Experts of a small language model: 2 picks a token.
Below are experts of layer 5 (counted from 0) of a mixture-of-experts language model. Rows are named router (the router's row for the expert), gate (a neuron's input weights, with its number), up (a neuron's input weights, with its number), down (a neuron's output weights, with its number) and show model dimensions 0-63. Each number is 128 + 24 x the weight over its row's rms, rounded and kept within 0 to 255. Numbers have three digits each.
Before each expert's rows: "comes before" lists some tokens at least twice as common just after its tokens as in all text. This comes from a sample of Wikipedia text that the model never trained on. Tokens count by the router's weight.

# expert 3
comes before: "\n", "-", "|", " ", " 0", "The"
router:153109069066110085146118134078148128149121115148153142121103129141123133114142121111104130137122137134155127188124161141124120149106160164160131162125108126130145129157135075143086127151116151
gate0:127115110162106150128101137142112098083101075115090142149109110121171115147148098104078140159128104150126122169099131105110121113130158069133118106095117115090079183101105139170144162175116117
up0:139150145102181131098105148118144126153124110141124153157151106128139156131152115163091121129115088135133127098090103144158082133128099141116146077173157140140086101101128096108134126144158123
down0:090152123122094116122128146168119059129158095154194101113104157130131104145174108123097181110097111151136084148146134127135119118151153134125086146103122097131101127109123110163095104140125139
gate1:103144165132130132137084158098146137116117121127136109141077140102110052133124092087184106140165155122101120121104147145133123149094145094149139086108144093119133143126162126076093092120140135
up1:152133125167169126135145120129138142127136121135139128107147146118116135136132144117152157135088133140121159098155128082131136135131135134132112143114131143116113136151132133121198145143169128
down1:108130109104097148072119094109107158119158159160143097077131121106130075139116126142142110127136114127130139133094132111133102146102108183150106139154130131111138131096123132094131140132146126
gate2:124144185137162110125163135150121121141142089141150130121102151141142135129094129139136139103163091163112117157090163192194134163112153125146100151115144142160144128184132119147141150156150142
up2:084093105167165164150124140154130164145109155123159141108147104124119113144152120138129116115116135160117130130111096078087117134164114139148148117150096116091139124098103132157165134108106091
down2:146085124130177126092107125122093076128117123114113171107088156131168135132130123111108084144131111121105150140149159084080167116120102115126095135123112156106119130102135131131091084144131099
gate3:156109143127133132138108163118144137176108122130118097177150132119162118136131118125133123148114095115104146172064131089108136154136131096133134139119133138178164165120098140155121158137144107
up3:081140118137108142132149155102104129133120118135120140157150129142166128081110119120126148154116130083125111113101123148123122122126166112076119110121138094148113146149180151130166129110111127
down3:096111155146095106117138116118139143133148127121152188077118165132160101143132104107108127148100119131113096127132189132146134101132143129109126104118142146110106125150195099120139136118085150
gate4:107148129143119144115149160106134110103162111138131120115136136105115132117141172108174123158139134137142120161140100108159097093126164133091069128125101120142136156128152141094153137095145124
up4:094147125107126108150134144092123114112134122102122177133126144096066141169112150111157149114198102141100096179129102135091097111137130132094124098066144166086146143135111127131137125151148139
down4:116115188148141130119130128106161166104141105128138147110105143115146160156126125139122107068140130127135125131155118166161131122155096131162152110102117119136117142148129075104120100133137137
gate5:130135134123164149109080164118094122110146076124116125124106162086117134095109095140150168123131146144110129145097168157126114117166156150167133160133103127132126139141160095132128157135174154
up5:101127123127178100112149131127113116155136100145145101107148107137117118166150148151107160135128101135120131080161149145112149106099125130133158126142201114134145116112185134040126161113126128
down5:109114143106138140109143158154113186100112147174125151148111142136143099120143133175172181097123129121148130115117129108157160159113150145176117122122100130142116121091127110139124124158140162
gate6:094110092138118121150150120145134146116144155155113134129133136144138171139173138122127179107106093172128141098103162103124138113126157119131096141102119145161133117100147106100152138123094149
up6:149097170129131141137119095107116130099085109148118177149128093104135144146157148108101129123145140119117124111137151165121097135132146107080117109160150087109176129123094143095139150104127083
down6:087132089144160159122117116127093170144152124117145115115124126122125114167132086111166131126118136098156124110139109146123114156140136168216203166121114131136136096158168189159153169112147139

# expert 7
comes before: "\n", " |", "|", " The", " He", " In"
router:166110119089114131146132130094186098143099122138136119137139130190155098143096102125129121186116152152172106189134142159154133109160144176141077146115145131127124133142163096120102155157134135
gate0:092120132166152149123112097141094124101131103154146172120176104108161153165122141146164108098072128123153114142134152145127112118139067116070139185105114106146148108096145129134107138125094109
up0:111154124115067117112178112116129128130171150143095125113092155087131106136097131123150051129114085085144126116133139120116128140122139105124142125123144115132138174139128106132144118123160062
down0:151162152103134121151105155139165091125182157134142177161134098151139136113146121148145133156078106145127124126117124126099119139151130119142146113138104102133143091114098148123141120088084174
gate1:148166135124076128166115095109159136135132154125084096164119122149114130115184108112130097137150126158119106127101131147106102176137143125153130137109130098136130153157142109093116148131097095
up1:117137119179137161180153099133147093126146172146133091137129118123112128175113109124121117189154116082107150116168173083136160116079097143150113088077118156090149071155149120102153122168127128
down1:159135096140131115163078083118120122132122142111089124143116106086095127118155133082129068152147109129130125126094129110125131094147135153137149122139129147134145119171140108120110097130101121
gate2:101153149070130096118161131152116111111076112110136127152101158117164123075116133176178095147140126144106088135119140127139152129143112123137101126120144109121102134141163104130118079132136140
up2:142166148118080126101126131099116137122140137164126137152146173082134121100094146126122108143132134106170123113144154153114104154147150132149151136158135147082097143125107130102133129174156166
down2:143153192095105159130159123132089153108137125107131094098138135114135170130110110156107113116131167074154130111140114139127148138123076104144141136100114141127108125119133134154138151144117174
gate3:143119113109102094099155131159141168110160134167150128138123176139112161143160128121155110141143113120136088104160140146115102121140145183146111116103128115152133119085171146131117149133129178
up3:138151136124140127140121087106157141116158147128120143166184139117136166122112144146133126110098110132113098128143143152109112141106154172107110131142140133110119083143180111132155175141091119
down3:135132097116119082098120128150123136162113143134150133099136145119102118113176152120126151070124105132114143099139122088121127157067138113131124084093115146132154064125143141140135193132124099
gate4:142125123152165153190114121103154141173113086115129121129106142118155101152100115121148110132099134046115144144116118125106158152111134127115130147120153133118107163120148106139144100137160097
up4:135111138094120137092129121150124125134106097145137088122102094128141157124117136151150180077133113127097097139165152146143141128167126099150110166168142088124130124128143147146102116114109134
down4:134108101131110124148106153176156150164107121137154111156172133145090117138081131114084077098113131098121119140138108120152128150112146123131148119135134094131121158151131144086120130145129095
gate5:160116089105135136112103171126137098133158145098096127103145115162117117129100108133102144153125112110080127125111110124116150179151107160138168153142117128134072046150162131093135147156163125
up5:111089134145154124180114123087095112121114078070133124123111112154099127150127121120109147122115174118098141110140070131099108122125153120134128090142167156075106127157086080149096114155141122
down5:184137110160137110150151119162093098148124131163115148107159146117141136138171095119095105159134143169125115119114087083100163146126156149092145118122125139139139131125126143120125191162145105
gate6:159147081115131135106100138152148143128140118105153116140136113163106114144144127140154131122146085155144090142107118140141163137098107148107138129128087094129099137154129159136135161127084168
up6:163166107160155117193145115105128150133133113114144142154099129098119173104113126114140124113100127131091151112182103156125133127151130127179218135128160153111121110095147165146126118103130114
down6:125121094134132132135119140159130152116146142126141107097146084135100117170118125085104109150169127097096099158128105138131155135101105172141149124113121115118129150134120123129067136112171122

# expert 9
comes before: " |", "5", "6", "4", "7", "8"
router:170092088076122106154108109174160107122135122146127126159097128156140104106113081107146122105116134138178098164177153137133123101118098162155058137133128117170148121157155115104071108104123140
gate0:153126123124119130166095126141153137143148123146098103126143126202139153091171066120078143140104146150126135117129152144141135128113119160130119126146134131120118092141130113089131144125149147
up0:173142155138153121167163135082128109139106152131108174106135129152105115167150144153119119117127104123113125118133146096133128120128126108073111129112150170125076083122169127128158130146074133
down0:084085165094145139133118117148134130100142126124105209106123083100153113129144147098096136131089146119100100095132134104132119143104182118140126164141112135121099147146123110114156122100108161
gate1:162154136123135104149165104118180099074143128119140116149143114135147130110138122116070116146125100119126115164112097125134104134148168182146097132143153118138105079160139110157138137147124109
up1:177132097131114098103087125141134121091113117140135044158135103130122147147136135111113159130165146150135160128148121130093129147114084160123098107144132101124170132149138099134134119116105170
down1:163119120146158089128146166137164138098105107112082109163167125125140156109125152090170128119136101108130127133160166134103118134075160129111156117110109139113104141150182143106160142131113125
gate2:087125106121112098137094132142098139061134106109155128146116147084147147135134121088128130145132106193162130092163124145104123139117119078156128110092153111128126147145161120164095127106175153
up2:126085131147122124140121132132097184138171118131115132111154171145136132137115115092139110124136120125119167144146119108141120110112164152196125157098116111121142103126122129131136180149121116
down2:105087068091125119095113125169111163112144181171134120104125099140099089115069136140115117129107186138151155159129172137118143127123128115131148093147163160136062173148149158132106111131098102
gate3:155170151105139103094128072142108136132181134087109141151071108115083146140154128138133142126106128158177125136145134146106112130102129131090107180139139138108109115165122082138140142168137162
up3:093140167126165142153109117125139156137152059148113126135137150119116132138165117184110085171166100140091122112111143121165100144147133164097180117122149097145131151172173134133105124112158142
down3:116154156122158141115150148146111155132127111135145139119181121159120112153122120112145126149092126109163131115121127082135149132141133172137078073109162110150141138160150143141135100140121132
gate4:133097155096111137161122122182101090155106138104114144131154088086099139154129109130119142167126112132191119154147136133142142185152076124150132104174113120173152122123116138146100149119122148
up4:113111112147108122110130126142094102146192161151125134146142136095104079179160134082142135148172159086119121118136103106091175138099080123117167120150079149121151151098120134141126140118117152
down4:120108128141094139109149125117085142111138153104127136164122132102171116141134060129149119154114131132114177122173203183155101131124108082135149098120154134151111088146167170139089108163137157
gate5:134118167119124093109127112137167113128134131136135125151098145107127116164128126093122105130155141098136122083148159148146108125106164136144127117143128139167105134128126095099145124110112122
up5:156165139137108105130148140106130076089136134085168126135125089108150116109120153092132126110121151112171140141149130151138163133117110118097090142084118113128134159141132124132087151137097174
down5:128144102132149112154160092066109135136135135111115091153125139098162083127141132123172122152136118128132125134116107115169127127137165113105141130140129156104128111163127116128088165122126125
gate6:139151133113102130128073105103124129088097146163140102165197130107093117134122148094123142088096099130132104137116104094118095140145102113123108100116155148140156111108100112090114133121129109
up6:141132082184157146146110124135130122101099124116082163114131132145140147069168108120112071145142099098143093134131131116107096131120143150139139147144108163126113108142082134110151107107153127
down6:122172153122141111167114153084085139142121160107148155112101162125128141153126120125112193095155148115151120153126103138143088153104158088196136137150139121095153177117094128155125127137124159

# expert 11
comes before: " to", " of", " in", " by", " for", " on"
router:147161100141125118156141149157139085139099134122159169147111166124119109169117095128141115146100100185115099127126156158169112132099129125103126150071114103166124104133160124132101134134108150
gate0:109142116145117101162142131139136124128125083134162153122146125136109116141104112153141125175122118123106143147142120108085097126132125110136094145134231147132166144113160098189155184127113162
up0:158105127138151114135151136117152145110112144137117079147099143119159097158099152123100116113106116111124120145114073070119098131162097176100138083095145147128152139161079137138171150108129154
down0:137084133119125109117113178120169114103139162152117172136145146120128157118111131128121096110181137149147087106131135120132140131134143114093096137163092129118109138156159141154101123140144146
gate1:108156141112127092119146088131134102144120172141133143159143130126111144137116110135076111119101100165139131128133148183138104120103119110111152095188097132115137093110170145149149125123140135
up1:123121105082114143143125103110120115090110105136127124108123138125113158126103121147107143119092138127131153110065114123124156149110117131166145119128132176098124155099093149092083110161139097
down1:143109128137159134135099133093131075131164145132136189111130098147109149147106124101104108112166081152125133125106115108092111148139157138118130120116162120159145135112110159172091100129153130
gate2:137148126147121172134123161127169117123105124098109152112127147126152118163115123129116141086128127121100143122105144132124091082134102119123115141170117141124137145174108103155158140147107128
up2:120115088110072124127163166144131154112140166127110091116161161139133147169124101161081121124178095083124103128144142087120143191160160130138118086166158129118103123132152109125172135130099152
down2:098076142085201122143087128130154155114120149167154142116125103123111115116131153117166084126166132104126107137107095118155150120157093118089100115101092101149120095147112146163107110149126151
gate3:135137123120086095137127145150112181137136080122115135124161166133158091142154075115170123124132110112104090101120122125139166139128120119145095140171129117183103170120124135165101140180098113
up3:120149134114147146139111166137122087130126088120113096128122122164122119080117150191081123172147110106119133166119172077165134109133172142183157159090148137143103141134084164121178144133103141
down3:094115138108117129155093120124115112128111177120151119135149100184127151171112135148113116147149129182116076166096104145118101129103134121113130153097128127099115117127110082106176116089147146
gate4:134137106115125084151142150113139139133118142086096104137104109090121098129155101082129154103115142118097140105109122113174183136141163122116132127125130110107127123145139093111143170123104138
up4:130106160163146096138108071077069122131125130110151147130091121114117115109146126183155163145130119112128159117103144164155123116132086139126123119113160162147070128134124095124123066128113144
down4:109147111157094142162147138139110096110138116110147097128123076114158094112139154113147101104169101136119162102141111078111174152118162168139141122139110086126107140162141111183130174133100117
gate5:165150141136144120145091122145131154093146145155146140143076152127131092163103124131133128087119158165166151132123112156202150079120151146124151134149110120189154084161110146143123105146123149
up5:178101098101121114131106138145131154117105136145113132136140134143146116121145154188078149119143115133072142141162100096126111126149148145152174121108139152131126149121104139138141062148153095
down5:158111144138104133178117093157150140098099106099145080111091130073171169069152124115141148143128161120150098110086119148138120170109152117116129070111138121148120139090142124106091152151114120
gate6:167167174117136150084077127113121081121113131160125132144116120152112124133151140142120109145087162131139168146100144140092123168140117114099143139106096127124107060138114124122120151142150120
up6:122143131107145107138089109149107095124129144145120116168112106103138085159105094139081147078127123143133131111159123136130106129144161154125123163182169131124157139109115122071121151097081112
down6:134141128147136138139160116083148113161148165126153102135160130119125076112090109147141122114129158156178172145114142121108145145164087134155142125119104158101138127117126141087110122133200126